config.yaml
lr_router: 0.00121
parallel_block: false
init_std_down: 0.0
decay_fraction: 0.591
doc_mask: true
dataset: "wikipedia_en"
Below are experts of layer 14 (counted from 0) of a mixture-of-experts language model. Rows are named router (the router's row for the expert), gate (a neuron's input weights, with its number), up (a neuron's input weights, with its number), down (a neuron's output weights, with its number) and show model dimensions 0-255. Each number is 128 + 24 x the weight over its row's rms, rounded and kept within 0 to 255. Numbers have three digits each.
After each expert's rows: "gets" lists some tokens that make up at least twice as much of what it gets as of all text; "raises" lists some tokens whose logits its average output raises strongly, later layers aside. This comes from a sample of Wikipedia text that the model never trained on. Tokens count by the router's weight.

# expert 63
router:159118138098133114060130110146120109142146095137096120151107105132140140140095086152134086089103091082166113107152139156092108117151112167125104135151134129139122120095117127122095123141133141154128134145105125140108140131159107157107140133164096131156144165140098160134131139117137118156155115100093139151148097111112090103137124155141166124098142139111119117089121131075150108141102117113111141099136123138125148119133144151150141154134090135123162099090132143114111171157125128098133109152108127107110090104141110118134134049110100094106128100139131133220177152093128111073131118159129149115137094114115108103122145128103119098179081111122162130128128153088084115168128146149091132131145091168132133140099116107089118140106153129124169161110107170155106096145104123
gate0:167122115120129151116108179099113132141127143151118111135128089142155116118112147099140170130104172132116128151147110143141117125137101154121135132161117148188126137161104155132156124088181115108117145165146143145146146103151103111119118141126153132153105117118098138137130112131109114143144130124126130153122077098172110141180074108125158100177108092140119111139132146095127094131097153110105119147159155119155108118185163147157137157111144099124161127133147138134179073171160140148125156127100148137110127087142129127142140098088167092110138140138139174171171084121122132114147180206129143117130138135142125130133161110088142141132118112091097108152152130136110112159137149155150151159074155137137104154126158113159107097099142118111104121128122160114117123124134197
up0:117114108189136101124107103099137139137097116125097118138108112135147140081143182133092134094124146137105108108138120118128127111128124120117103126109106127118151109135141121092138154148109096096135133161124176110125091096085157102158118107121156167071184157121135100134133131114066127102163144103106109114147120104112098156166135106117100166110141171120148122173171135138129102114137097166096117120117111134144137121107159088158132111105114161106133142128123129141111119161074148167108150116111126180120110102117140135130146078155147118125094165126112083199135119127115098159129139152111135128072053120091157105114102135156131111138129110144115113103133122115140131160137117118108123100130110105127145139124139119107112105183093138148087143145098084132160153127091152
down0:143074119139141132148159099098157138141113176141121139096128171117160136137121151118091140164140151110098148126138104155115141123088137153129098071115114119142141099109119152128109110142102142166132135129081143134130110109138169118102128131133111135137163117116111132128139096177124099144097171089114078150134146122154128124109117125150121134126078129104124144130165098160080130130159126135130177149141138123121099125118119166151100155099135054108129111128072141089136148094082109159116138113114108119144177116144125091094134148159107104109093106113130119094089141152174131117144161136133108078134162103134139070150101133169135152161104128138106150141117175107112138153096092108142104104137160142120123155113162130109067138124123129117180142121156094161140106131115136
gets: ".", "2", "1", "0", "9", "5"
raises: " ", ",", "0"

# expert 44
router:159122137075146139081118098146118114106153064153115110147109130131135142141096085132116083118118095104166089123151134165089115155111125138106088109144082107122112076114156114127112106148142144120113177122093106140095124124163114135120124157133134147150154179147136148105143131140152097166147085125101124152124119146133123096131106128125144106118110124108116102087158144112167090151113123123106122113141164173097152134087144110137119157152113138160132110111136141151110141123110092092156125163091081114138107133114106120090123066124110114195114110107117106204152138107136140115093128167085127108155111127086130119107130134099113108135080093134145120146122119126137114158150160138100095112155097136125142127131111107132111147142153125099139172125102129153147117124067150
gate0:116094141112149112087146124156085093130121109147145102132137125127081117122133115173150119104149113114121110135161158139148163157123105134138127108192086160135136129150169090173130109147123112125130147145152119113137138162159170117133139133145131137151139125183133099098148121121122142141155142156134128181155082147172133169152147130102120120154114120111109112113129114112111094133115114113150165167123102124122133168070133098123127151190144128148120125113101136114147145095142132119126153167101083124142084132092137112137122092177113116160131124113123109128107124143175109115144144196144139147131107148108102113147155109095131108151146151128107138149130172099124184163154093136119170155164094091136129129126102123113052132082151157119175129162144138142129152134143141
up0:128113127082170155088158139128100091099104143136152150112114121157085139125123121125137145111161122119099107158143100144150148154113148150136145104156119157192145108133147107167153111133123066098145113102110120097149173137161167111147122126136128135108150116171159119088143113135102118142125135144097125137144097152118154145151129124075159126164115095145110118136137130125115075133155130135127150137137134107129098134139094110107071123165107137109129128117089112137180121081130121176155134135097102130104110198121110102090123102158154114165128139133141110128104106138152133136128140155120096110149064159085146138184107087117125101160153110103089144140125164074126145132130124128142167145154104093124111108125072125141096131127113126130144164173101122169136129125144138
down0:096114141095169115108152085167144140131111110105151111093146115122146129154138141119080136138116133127114128131056133153143131137108140161148130182098132163092076114148109117076120165101123132132113073129165112100134109125099142129153136130121164119141181148093120150087130105146105162143115134117137114141092156138135151126172154137142120136135115144122153164130129119110110142112163144100157141151116094110147151100119110178150100121126140126149086112150085105141129110102098129104135109100098167157086097097102161128105112126149106141133146157165130139148146136129108101131145139139118149117117098161142140155132135140105153102105134151118128127155149182070091159104127126110129131137128128116099111139156136133119085174075134142104047117120160135126151091156189124
gets: "\n", " ", "1", "2", "3", "4"
raises: "w", " ", "F", "1", ",", "AM"

# expert 52
router:156093155103184091100082118154111099134150108129103121148124147150143141166114105140160119076095118119136096100181149182108105137153111158093123124166101115125110084110159110152103129138161140136087145123123117158081101118128113146105134144204098166143144174174128164107135146095143103158132125114112143124126094104119116122157106137133145117119095148109105095104141159120146104178115101106117114118160139143092167131097139140142163135153108151150168117102151146093117132138101123115160123152116090097120103131116111092090107117131088090141117113125097106143170144109169108117120116157109137091132105121108116103106139160094148110143097096109124143110145135119111134157131163126098116107122099146106165140092097091121118154114160150120141140126115167129100115151099153
gate0:124096113153120112129137148129107127092127132143094097122103123113093100067152124124091129088131101104135140099091130153102111125071109118123164121152140125130095096107151103146148134150190133095177101128129136094168165094103145080111134108171123142114150117089138120168117082135147125130159135103110105127165140163140137128100125109127113152109117132140102114097117158177138162100123128144137148157123125087066112130147123142132159116099149082121082149115129141130119161105121084105122124157162135169101124155117155148156145118108132098144145123177149117122159151153173119109126122155138151114147158128109128112107125176118064113102142136114127145152097129105117141129091140111106096129144146130148178130101168105176147184149115132113120136123139125157128110073127102
up0:089138119151156082139115090149135153135096138129122114117085158146106092119054142120149116087153057128168075110085140110135125126124146143125160074151106117109115097152153138170147132117133154102117110142092160119118097158154159118152131126131107113118150158172142146141136144116106169146123129119176107125119115128143134127125107147111142146127156149135100159097131145173136141171137105188165156160145109144135144122165124107094111108143167157194136133116147102131121141145115093118111125111113091118141116129131141122114119138164123182135143147124143119128150119132099172112147105091118112143159129161117109137120118118128136097106148120143103146164129132122121092093119170098060111127141133103100133086116121108066124140108133136130108149106135126142171196134143113
down0:111132120180156130101105110136153101179090114108137153163152125111089112154085127122108152165119182135143131142147121148130108091179152163152181116140097142142114120104164128127156156127139143146150109120183107147152113121144129145139133123135172095142094169117116123114093154115119121088137156149148129159090116119123116146147149123116114099125139176157166118154103108113066107167132132073099131125125117138114144112104149095138101108142107120120136098123101146117147136132176125086145161117131097127150092157136113106121072146152147076093135121162103117126132153152151080159163120117115138093100145126139155127145125123063124107112154144130135107131139155166171124145124128143135124147081111103145129113100109130158119127096125125100143183085146162100124153163131117
gets: " of", " in", " with", " for", " to", "ing"
raises: " a", " the", " an"

# expert 1
router:145119140099165100067123097145111129110141100162102105166111134154147123117094109136128130108135099122146105117185140197076108133151111141121126119145108089130123120096147119128121129163148142123121150126106096138117138145159122137104159152159119128154176192183129169113146125129154114146133097117103159126165124105100106111142127135142156111097121164102113095112152173095168086174114096100111104100132158135125150163105144136127156164146117139148149097090128120106113163154139109115145117154118123110127108128122104087112128085124117094175106094098131120191167167100132113122115129140112139104157131124123122070091156149118148112164119114116172126146112139107104114148150172163101111102157102129117147137118114109140101138119152139109126130086120151155093097124102120
gate0:141064189133164121123095120159157137118134109112153085136157123154141132134088096084127148119134086122079137122171115117098121147138191148138126113151101091142119107110149150140122160167127142171165115127154156146139152130086130085146102152144119110193132120142150156099143120126144161120122137126119122138110142106069136107171164135161170145088152113098156112082110096123116115148141167119107144127152129124088140072118132132116106116142132152124148154097182104149123135142086139148124084147102127145095128127161136116145170123091122133135152124122149111122110111155111126098134122106134143120114159151125124142147170073142140101147149097123120117154127153135111101109165087104148057105138152110147117150107133138093099144139139118119177148145138130110131123152151116
up0:110124124119138110139093103177127110141079130104113159156151165098109072132127134126122164117118109088148129110148150111113162152119147130137167152105091081126123138151125115158137102130091155145106128104122137137129161122109130100116117200125120128090142118148171132110140168128148145123109115122099140124165103165139105137183125117168193135149175149119126123090120116107139117136121150077149146118152142147107166119140138109107083130142134184137064091187146126124135161135110134110114112143137127121129090151099164156066108116138148139174126122176124137167119112096159169113098127138128100140122147139129099154154170109137138112091111110099141143130091139091097127142146109129141117095138085109147095132095128132134111123151174101107106121120136119159111092132121123
down0:136150214103107140097120097156132111155146129114133142107174158127106143106107082144123133132169120114135168132154115108106160141163166146157112132102165139130106121148091139135123131142142155088119126127155142170100091145103109114081101198132140159104087156095129146162108138176072113148148121165171100134077151141080142127160139120107130147139096148165103114104100099113062098108117148115127141163127130134112159107148133099143143113109188098136137117129136094095160114138099133130125128129141119130097083140101144134146116120102143122132184140125112089124129150090122161159126110132102094152144159116136128151133160100147140120132090092162137129154162121096131112125134137100149167101143143113099137140111152149160132116113116126113147118131129117094150118135112160
gets: "0", "5", "2", "3", "4", "1"
raises: ",", "0", "2", "4", "3", "5"

# expert 3
router:152115147123151107078101100140103122120164086149102103170105133125142137148090131167127096087099093115142122099142134159112090117128112154117125126163107106107090095125165115143108095164142147135078162138122130157122118107152089150111125156154146164150146184137119152106138177117158112165135108134098156155134116100104127130140109120155141082105127151106129099111135150102133112154096103099127145108139166159099134142105152157132178150184113162151147107120144163114107156145104111087153113159126119090115114140125116119109117105140095112133130132104081088162162149121149095109153121156123170118125115108116136143117150144090128087141101095146158150130119152097112147161125157167134124071136104143126165141121129111098129144113145141099137188114111165135124094132087153
gate0:142105121114138106131113126069105120142158115105147124139119156163130120131159100149095116118078120153155094121108138148141145153102119144141082127141128132103094149167111111135091131074151123131081164100108119127123109120121088127116133115161131138144160140108124186111143155120142160127088122101122158157195102126122135122094164149145152148109099107125097133147133136092130133176148092092122135152128122126136200119086160126097087112154123126134175144119158123148074153143116104085159087143121150117151130125104130115100131128093100119132120109115119096128117161144093096134121143112132133113134121164107096118133114127103119105099172085102113099128124163123098167170129094137124142108127122126162167118098137124143129106150099095096153152110115048131135107111120079
up0:128080124141126099117106132093119143129150137123135125111133134141146115176136131110127137134103146164174107142092156113147160116163148137139104118124092120142127147149173095107131105108136142136102146080126158135099157140112128116145125110107122177118180129113094148084106135131173111148078115108146165163148124116140147130073121100115101143128136103141157121162113159111099148154158121145113127149119139142121144118118156124089061100157115111152119139094146107125126141138106151109073075109137118133174145130097099114160167164137110105128128130148127137128136124171097102162207123078139167139121132173137119093104098131127096127097176119125147157108119131114101181147102143133128144132129138143154176083111149152145130123190116098100128159135120092117120145100121098
down0:093140146124143095129058140145184077098146138110145169091106098087140139093124074111128155143154123110114125141111102092126086138122122128108126123141103135117128108104078128119127123118171141119150094099150114104099102089147135130089121106142127147091097168090117094114124118118113125117129124108128109088122119155123147136117167123127128155136154118151105137149188125162090113056097137133094117140113151135149122167120136127119100138115137115118096071145148068117102132114137103123108149154167131133150113116128162138110160120100114165119155117105174136131129133134141131168101152083097119086105106144163138166086158139150145099150104123098087151148139098123115128101134117162170108168154125153143088127099114152149140087126120129109160140111133136155132124084133131
gets: ".", "\n", " of", ",", " (", " by"
raises: "a", "ti", "o", "dra", "s", "ia"

# expert 49
router:121099119089154117073096105161088115119142122146102125173102153147136131146129119144132118120122115093140112133126134168088118113130116129114104136135103115107122098114127133162095087166135139154126134123085109149114121114133120145123144156178099135147160179161134177104134140123138097130130127118120144132148086102104096124154119115132163114115089153092101123114170149080179098157109092096122099121133147158129135150155142115151148136148093126151142086134146142097107161140113129088155101186121108119119119120110112116123135053125120105152136128134109113226194174116178134111153105172098153115143093133095123092095141173133130092123086097120139127127126127111132127140145147145127122136140119166080154124107104111129135129105131139127150149135122140129122102141091140
gate0:140145126118153132102114122104079159166091162147103118121139124105127159127122130151109118075152156129134150122143134164107123127160118093133101155151102154096157085137127161127101168140121156168151133116162119122057093163148113096125156175139104141131116134162132138151091125132142145126123124115110142084091136077149100107133143126132141127120152110112148126106104113178120135120140134126085135120122145155147106187140156124105102093112137144120158177159167155157143152151188146130095129135122168132114144072149110123127174144124123124160104069125145137142149110148084127147157136154151135129132175126071143144117150094107158133106110089149151130113090132131105112126124090169118091110161158130142116123143119135151127084104128106108174136151165164130126133163140119
up0:158124134150187114139125095090136150108139155127155110141112132159175119074154109116117133144132123127114133114109156145120097149122102148124140143143121113083128154103120117124156106111118147157104164117093146132168147167132068104116101110136126157180132137094120143171174116131110123125152138112166125125129146115069137122127116127112115107117102120141129103109122092159206163112136165133074106132140138134131158097141145108131140122099114147099046063093118099117152111137125108130113112123105152119083157081127067078151173162140158118147127138130127121110104111112156116116108112147152132091149156124158102092081125148107120121130077104096112131129137146127110124109109103115143110114111118152138133135114148103153110141117111145074133128094135122113175106136150132
down0:094117136130128120084102110121092138112121086091128109129118125155188091105149179140092125123133127135110100114115105125164126126117160109081108104116151127162162110145156154157126131163177161095135122109110151116163138106193153156138154116131116129144145124121115131125180115142112147136085133132133123126137153108113126164159110149087107149152113147169062105086131133113137094093137117115102098134102149166143114150154140158122161164108183120112124100177106127158113137166119096134127085144092162111142127140151118156167150111105123124140137146156126143133107131128128147121121083105171158114112122057168161147126131130126141140121140121142125134100119140111118113115117090089156131123139100157120150125135136122158136178087160143115080158070133140120134119128087103
gets: "1", "3", "2", "8", "9", "4"
raises: "0", "'", " is"

# expert 34
router:139100136099145107109132109145131111138128105141124111132108122124137148121121120147120123111123132105149113132142173177109124124140080161090113110135127117140101081083125111128126131155144154139120142156120108162127142127135097135109137128134120153180149186152121151090158160110146096127167084102121160158123133107110100090148126146121151100091109124095082109082137143099145102135112102107139137111140148139137156144101161134156165151145076159143166111114161147119134155153108137111162110124113119110115102124121127119096109069144095096129099092075130127206186115109158131113097085130113171093139076109116146072114126129089154098155123143097132139130111151092096129133125172143132123077141109140115125132096113125127099148118151118121174160106125166146093121152101124
gate0:138124108110187111071152120203156108102118138152133119113127125176138117145119165157130135096141113151108113125114102152110139124110121141114103101107121102091128144118120164169135151128145173109127151126087130148094131117134112148121089139144128136127122110116125148176123195098147121151095096119101166130153121150070179139124159103153153116103131128133112127116088152113140128148135117149128111120171110168114114106138101133120140166096121122103151137143149133148127168144121114116163124151101124104129146110107095135091117125143129126131189126102139093132129094115133145098106125157120115109142164100129144099130178089112134108147106111100126099117118190142115121154132109094120130171128138157121136098084174131181131159113130111121068169120153129155064105148132176
up0:135109122132114152070102148204147104151095095144154127096111150152155152136123140151126128132134147163106115163111075139145139118109119118124120100106107145053132121117116142157116163108176156100118157159130115128084121099170149133137133086138102122120135101139096127155148170121140123149146072145116153134158099089083175140130147109133112127131137116147136129119088123138106155163137118185162131112086107137135086106127123131096115165133131164110152150163146123137161150122146094159178143137110116126102149107092125097101066125109131138111163144094126110124164116141096129113137121166116092142162154101142129128120159107109111113137121149107126116085180154161119133149116150130095117114085179129106119119127156154168162131125103150147118137118130151114108100137117151
down0:152139088110129135146094153136160136108131118144120104114110074102102135086095151147097118105094119160146145150168113103097129099104140085095140171145108146138104155117088151128116137133141106089141110134123101098132137116141148133121142098186122113101121084125146152091189145149102116149139101105118111182156187159134173131118105178142087112114139105149116138115127143131151176153145119173159105147166134158128106095104116087087136115139142118134120140131165139162130131109156121121135111122127142127202136133126144131122133149157132141110130133111126102085131136122084143121138129146095098081126096132150165138118122153100122158092120135144168108131145150184148159106117160145129142143104128138163109147090173117138123160156127133083104099087133106146162138110159128
gets: "–", "-", ".", "9", "'", "1"
raises: "2", "3", "0", "1", "4", "5"

# expert 11
router:157091132077139111115114104157127103111121109138122117165106139152140132144098104156141102127123126117156115123134158126101100138135126142156093112136133122105110103101139112140129087135129171143100152145121115141085086105173092147116159155138133147151127207138083128126129143115155099137145122102107160157150114118109109112142110155143148095119124165079116095090137156082158117124080092115114143091147150133105150140089147143162148146151114145153129137118141150119125118135103098135150129137115102129100091125141104122097101056141094113151125095090094116192182142116134108097094112115107152096160093116083131104099132151105132109156114105110148134128129165086117139141144131138108099076154115142115129152099103105102120166120129137125140139109101165166111111142086179
gate0:158094096135131164150120117136147133117147150120101140183196132146138149144126143146148090112107090135164110122156154131114122182134103108125142165167098146109058146134106125150108049145161133151128119110143071140153107147112188145143143160117149124132113131149131138100141141139164144092102153131120100125098136136173139137103139178166161110121118154110110145116152134180111156113124109109122100114131134114142154144139149156131162093139135106104077131112156158131104131108149135122117111107095073109117137094162138157124096124111167132116085110126127161109109147136130167114122117123149109095157090113130117141126114131133112104113151120119112143139141165095113161094131114168113125128112146135120137176118128109110167158090110134098153153176176146162113143106097146
up0:136187103077141115128111149106171104116145149134166128114133159146135149155175124117136121111115086118123096146148109123154141132133137115129142104173178103161089138132116108120132108115135122114113132120140121185119107121103141129149120174124121111133126088118138129082146148130129116116100122160131138155122144131141088097168133129119170110154127155120138118124150191125152137130142142137104128155136165116127094149099134111101184126129147120099092126138150166096100124169099097128131144132100087121131162127091146126113090103081135110151111118114111175121172119137158119137154108114109124071094134126076143113163110145165116117114130154095113112118158111129126100121176128098110087059141147112146079164152139104132122117100133151125087162135140168153157070119154169
down0:116143145152169125141148122131108143133087139136113130134137093147186164118130124108133178123123151130170142111121113133092107165154130127125113135142119106142113168104114159136096107130117143110067169133118140127106121151106139096133139140109110121130117145152137168099119119174154146114120110109164106136141167145110148135115181103178119116169094158157123182089106141116114058069174131138131135103145133124125105094162120153104118097164089130088137188125109145161122176137127151162197151105135114122140147099137139117116095098151151140113124137126122160116102160133151118158114156107131133147103146110136181132122121167161114103119129180122111122115114119109136087119116075120115118128129117126150082128101149130077130175157130152121131135131123084123112125137117084
gets: " ", "–", " re", " Re", " c", "Re"
raises: "2", "1", "4", "8", "ce", "5"

# expert 47
router:171112139091139128137115134158123108122154136146089109134118178151140147156119103160125097096125114106143093104152149166118104153140083152128133114169101101121120098104159114144108109140130132135091144151092097130127129124137111151102148141214125155147140119172128149138161141097135113119152079121099133157124106118103118106134083144148158131107114163050113099110133161116167098145104101118117125128153150134109141146103155149132178172147085148150125109110155152118112149154095116107150125161117067137111101114110120127095124111164099104165122122110096130146152171116165109106116127140091146109172112117105134087083126142118160109148094102088139151109114157112112138131162170152103102108131121139106125162090110106079127145121137125114161143120130138152108104127123160
gate0:162107158127108099148137140133112091111129145082123097109160119154134120093120108112098087115135127116106130149137129149138130138160117181128159158117124151121154110120116135115114137131113090107128075127138091138126145126124108097168134090121157147167082122122123148139138096151096119112164158115171148091126151138129139129082127181110121141141121089135153103196175137146179156122118125115138148099101147119115167136131162075131115171110095091111148154159112133098137085067120120162114106098096093094060119153171129120115153144153157132098137141099119125125143146135134083130087144118143129152139139119186108137086161136136120148160126106155156119149135122143106134151114156171124146082110117150146110134104117079125147103117163117128151124143109097113101117122119152
up0:075099105145132117128101127156148175093101173145134121136145155101131140151077103128121102122149136143137102124149131132078098146084149099122137139152104130145125147117162109129153105187115133113125133114115179111139089113143118095132147128137103100096115132175138126137138131150116179149150107124159116131155124097100158117126144150097164153137114088158079111137140168114136105149096130146125114142094134137130190164088155181135111120119132127081095112119107106146136113101124089132147131115108120100116146102136107134147147120193138086072121147132115140132153087121152141105093122093100094119141142160150134169132078107117134149115155097147104103092124118136157164126112119124118142162154082133139135151119157145093132122147100086162136078118133144119141151159093098
down0:112101099072095127137105127146161143122111157173128112158184125090100130141147143158140132199198114094108158119129150152133125140087130144098155159143102092094143147144154131129112114108211108128106137163121094130121074138138145120066191159129135093153112141112152096144130157165133166139120171141126135158123087142136132084105142137118135130151111108120130095091138115121109106125104107138114125124123152137170092113136134091211136099137127108145114129106190146133119139118148155166132118128094144143119124125124124139158102103115126140154103138147138098140124147122117145120132138127152128148125077156120103114114148106162127115141133108152128160103152102145145125114144112157140140107140112154151174125134126179152143144120122095150125121149114168105118105120134153
gets: "s", "ation", "ing", "es", "ed", "ion"
raises: "s", ",", " and", " ", "\n", "."

# expert 40
router:143074136125136080122116097127128130137175109142109123173117120155138127122091104146145091120111089105148095132185141117069089135156095143121112112138117111154115102114132118132105125166113122152102129141127120137092118078169105160105125148162107134131128166142098156123154153097146123152132108110099161131134152119108110124160114133127162090104092147080109102097159151114175126172097115110111128134144140167096132146107152109141161145177078138145119119116153143115098165132120093100125105130125107140143098120112126093103104060148103113141097118086122097201168145118132109095122119145117135104169093123118141133095146169079154114130120116113130153120121141100132110146128162150101096091143117124092146127119108088130114166109160130084133140105120147128129122130102157
gate0:166105145112136082117113149111111117189135103131150123125110176129113126127135125103124075165094167139112120123147152126134158094144055082134159139106143095156154104146106128179090157074113109102101101157144170164127098135151120160118138097123130130165170126143115133081156113119153105161129113085129081143122123100141154145159151104126099132170115113127109118121104147146107160152109107106115152085102117070134094126162157145140126135150082110098094119112114133118124171109106134114145093116169143137135128145100099108161089153134113071114153101144144129138082119112145113099112109123153123096139155150104129127111158136129112101148138149134108087130146166126099107138135104114142133133109139136148097145142122141144093142126156084124116096131119154155148155115150090
up0:142119096135106111150118148118114120117158119148100095108090120136155132106092132140147143167100128178141161147111125121138125110143089098114120120117123120166123070123069142178084121122159115119139125142118156148147112139159112113107119113096142139140141113139147145115097117109171128173134086083129112120110149096098127106157108088114126117127097173142103082129113089104142137139088095176152085062125114109130111112119136110131154132175107128095091127107132131157139133126126136087145132106136175149116090119103130150128150160135139051144109102154124085142130103098116087109129097154132116131118111155107132107060135104127081090130126136102146105154156152112093124145135106122109142136102143117136149133124134112132159128120171162134132089128104105132114150118152200
down0:086118151152135152133104094140150135114128135135163116128126096108126115097146095122102147081138102100162127106160146046155149105128077085112129128124141155130138136113123125117093143114115115087095145076139122144122110118124146119150127129082107141155152054085131116131144130109153180126138125115152102124119154122085141115097106119045150108139167116138147131124125111125123138127145139128114137101143107134131089155112116107116105112166100123133124123131109165138157174096100135160149115132149175160122110113152119091099133113119140123105174125141171140222137134121105162154102149155161179133152152133121202139127162087167132124122132157133143093112115151117128135108131144127116127112111103131150128086136151132107138112147153129128114116094125094127134141158159130
gets: "\n", "==", ".", "===", " ==", " ==="
raises: "\n", "A", "B", "O", "The", "In"

# expert 24
router:148123169126151134098140091126107126112141107166084123173093120124127139147124127136141086084116144118159139092108136163094109104144110123117149117151122127111111120138117107126110095124127141105116145105099099144124135088134101136095142130138130183146166171161106158106137144113168114168158106097103151153138102134102109115137116152150162120125085150091085119090138130099148089141091123138122133113146112164107155140150145133146179179142103154124142108101158145114097128148111095096121107128077075110121085130141131092127118092149119122151105116105081144181143137090158103116093095144145161123155079109117133121092167144139131099127107114117130176114108113108072125157152174149121101097136114150116120173118082131121117143119156102094156163111137124142127114099096132
gate0:129121196129137113095135104180149121182111078079108127181121096101133139104129148183159138120127112135085126120121169131115108122104118124121159129133091124120097110116188131150131108096135151148131171111132134126139117126135123165095137116150165160145110132140112056126160100139179120107136108154091132120147123136157141147152103142096116148138078183115106130123139108119119133150138143115116099098117102128184120142122110110130115159125121162074116117095124101134133116210119141150099077110127150139138113116128107124137134105129131101125124149121110148169147167082167118111138113140132129147184140159108116111113145105098112079114142126104116125098124107110121147110098149159157120159135106094146120160137112138130101126123113170107127143153121107140063148141122109
up0:145096079111106116141125132105103138125137098157108136095120162140100131133098125110124128159108160120176105123178091154146121140174103142169096112115111108131146140117134107122096136159149160120131104108138139175113103132151113126129124132131076059101127131125159156129143123104080142167149115129148123148113156141136131127118138084192171105116150102124160116117134138146127108123088133162125176115131147125090134093125155102106127098136101113157131108148117109122153148077099122117113166166121146131111193092098120161131105143117175094084153144137129129086127097166117139129127149159139129103079107114132117127094146127139148153173126120151156093114146156104115124185145137116094110133113122143124132081073132103153140136125179139145076124118117147108157105157140135
down0:149157109147137151146096088108138079123123139156094162126137123148152126103137124089115165117121117127146105118143150142120116103142109138076115139110178149144121137146109173111124101198136134153105171142141100111179110169148154131143117146105128183126133103072105131116139084132166102147139139166187190162120104132125121143114123145120137162096141103126119107137106117137150117116151147157152142141135131143121166103096091125156159093117088133107140139096132102145109136117131131123115114116095119116170122102088156151098163131081143179142136156107103108113093125155102137094149105134138145112144098142139125101185125117130119130118089151141127122141092122080119080109142151098092115129140109129164181143145142125156137138088139164112142104104107090157163124134108148
gets: "g", "3", "k", " G", "r", "h"
raises: "ga", "lot", "ran", "rid", "all", "ur"

# expert 7
router:126109156108131117094115123132116105136147090159096133173124135172131131158105117140150107096107122100136103108152163160110123085126124141121109100185108120114117106122159113127138106131136180142123167156122121125094099104143106148136145167131107145172146184155115154119140145097149122148145111133112145162109096140109117121146120115146167115104120146074096097094158137103157098121141120131117138102112142166121133126093148122125157146138120132173127106112168150136109127139143120127152100136140082101109081098127127127117121086165081120161119096122102110221156133107160114105094113145075153093132091138101135107060137135090139108112092119122130134114108167102126119151172142132111103089139095133110136152104096099137108138114130109103170158107125141151121123149088160
gate0:092124154144142105090115132128125142113115152114097133157089182121141156104106162116150114164138130131088120143174132129144161123112136196121135134106118089116084126146109112106114137138162150124155131140135082165134139097160110146142115108141103167108163104108088153109148140103123133148121095131117159136170122114116144121113151128124144108120130139049127124106122105121187096153162111097115107111131143151085092119160104103110113083130118138130166127073134130119148122113158142115116154135125141133122124135090131096193121089131135149139118124147170120160150084133158102124153118119072131101142112150160137139117140152138101120110106098083162137124181143147143131083106096129099153105098111167119134109130140118120162082136128092143103159097110125179110103121155161
up0:159116104133168147147109091141114120129139133139116096103087093078138157155141124162140166120116151128138119114108144119117116126126108110110146144189140158114113108126127164152116135139135129146137175116171110094169144116134161119116135159141152105157093145136177146167120121135171161098122179122141139102094150106115110156151124146125119131112128103122144181129140125134125144125103118128092131152129128122130173148086118116126106166101111132052141148127136131143126142131120157114136115144113090127089138100186101125135110118121146146127124111115113165118119195107142109143140141159136162129139120142075133120152125104121170132137154146082079143155101127155107093115126145145154093095140193123137159160132146145100082131120131154116163189137167169084091127145137086
down0:161093115155142088133103125172141097133150109084097109149123142135132103130119126113106129117167114124137122151122122091111101102093124119157128126134176115162138159152142181152105159131152116104068158133169140159127099139147092128081134077159156147101130087115135164150127153150153103131142116128117133111147122130108172090120135146123151133127158148117166125130096165142122154135079133135107139114132132132156127136161111157123104117122130170128109138092128142127104152144100098124118135156143130145089087131117100101085123146141120134106097125127150114094116097138102114064110141139130105166166124119103113120144109143119172159161152076143138123180152103089120093104174135173121105104121154103162157139091129105076094124148151164096087155136107138174155129123132113
gets: " ", " |", ";", "–", " (", " $"
raises: "1", "2", "3", "7", "6", "4"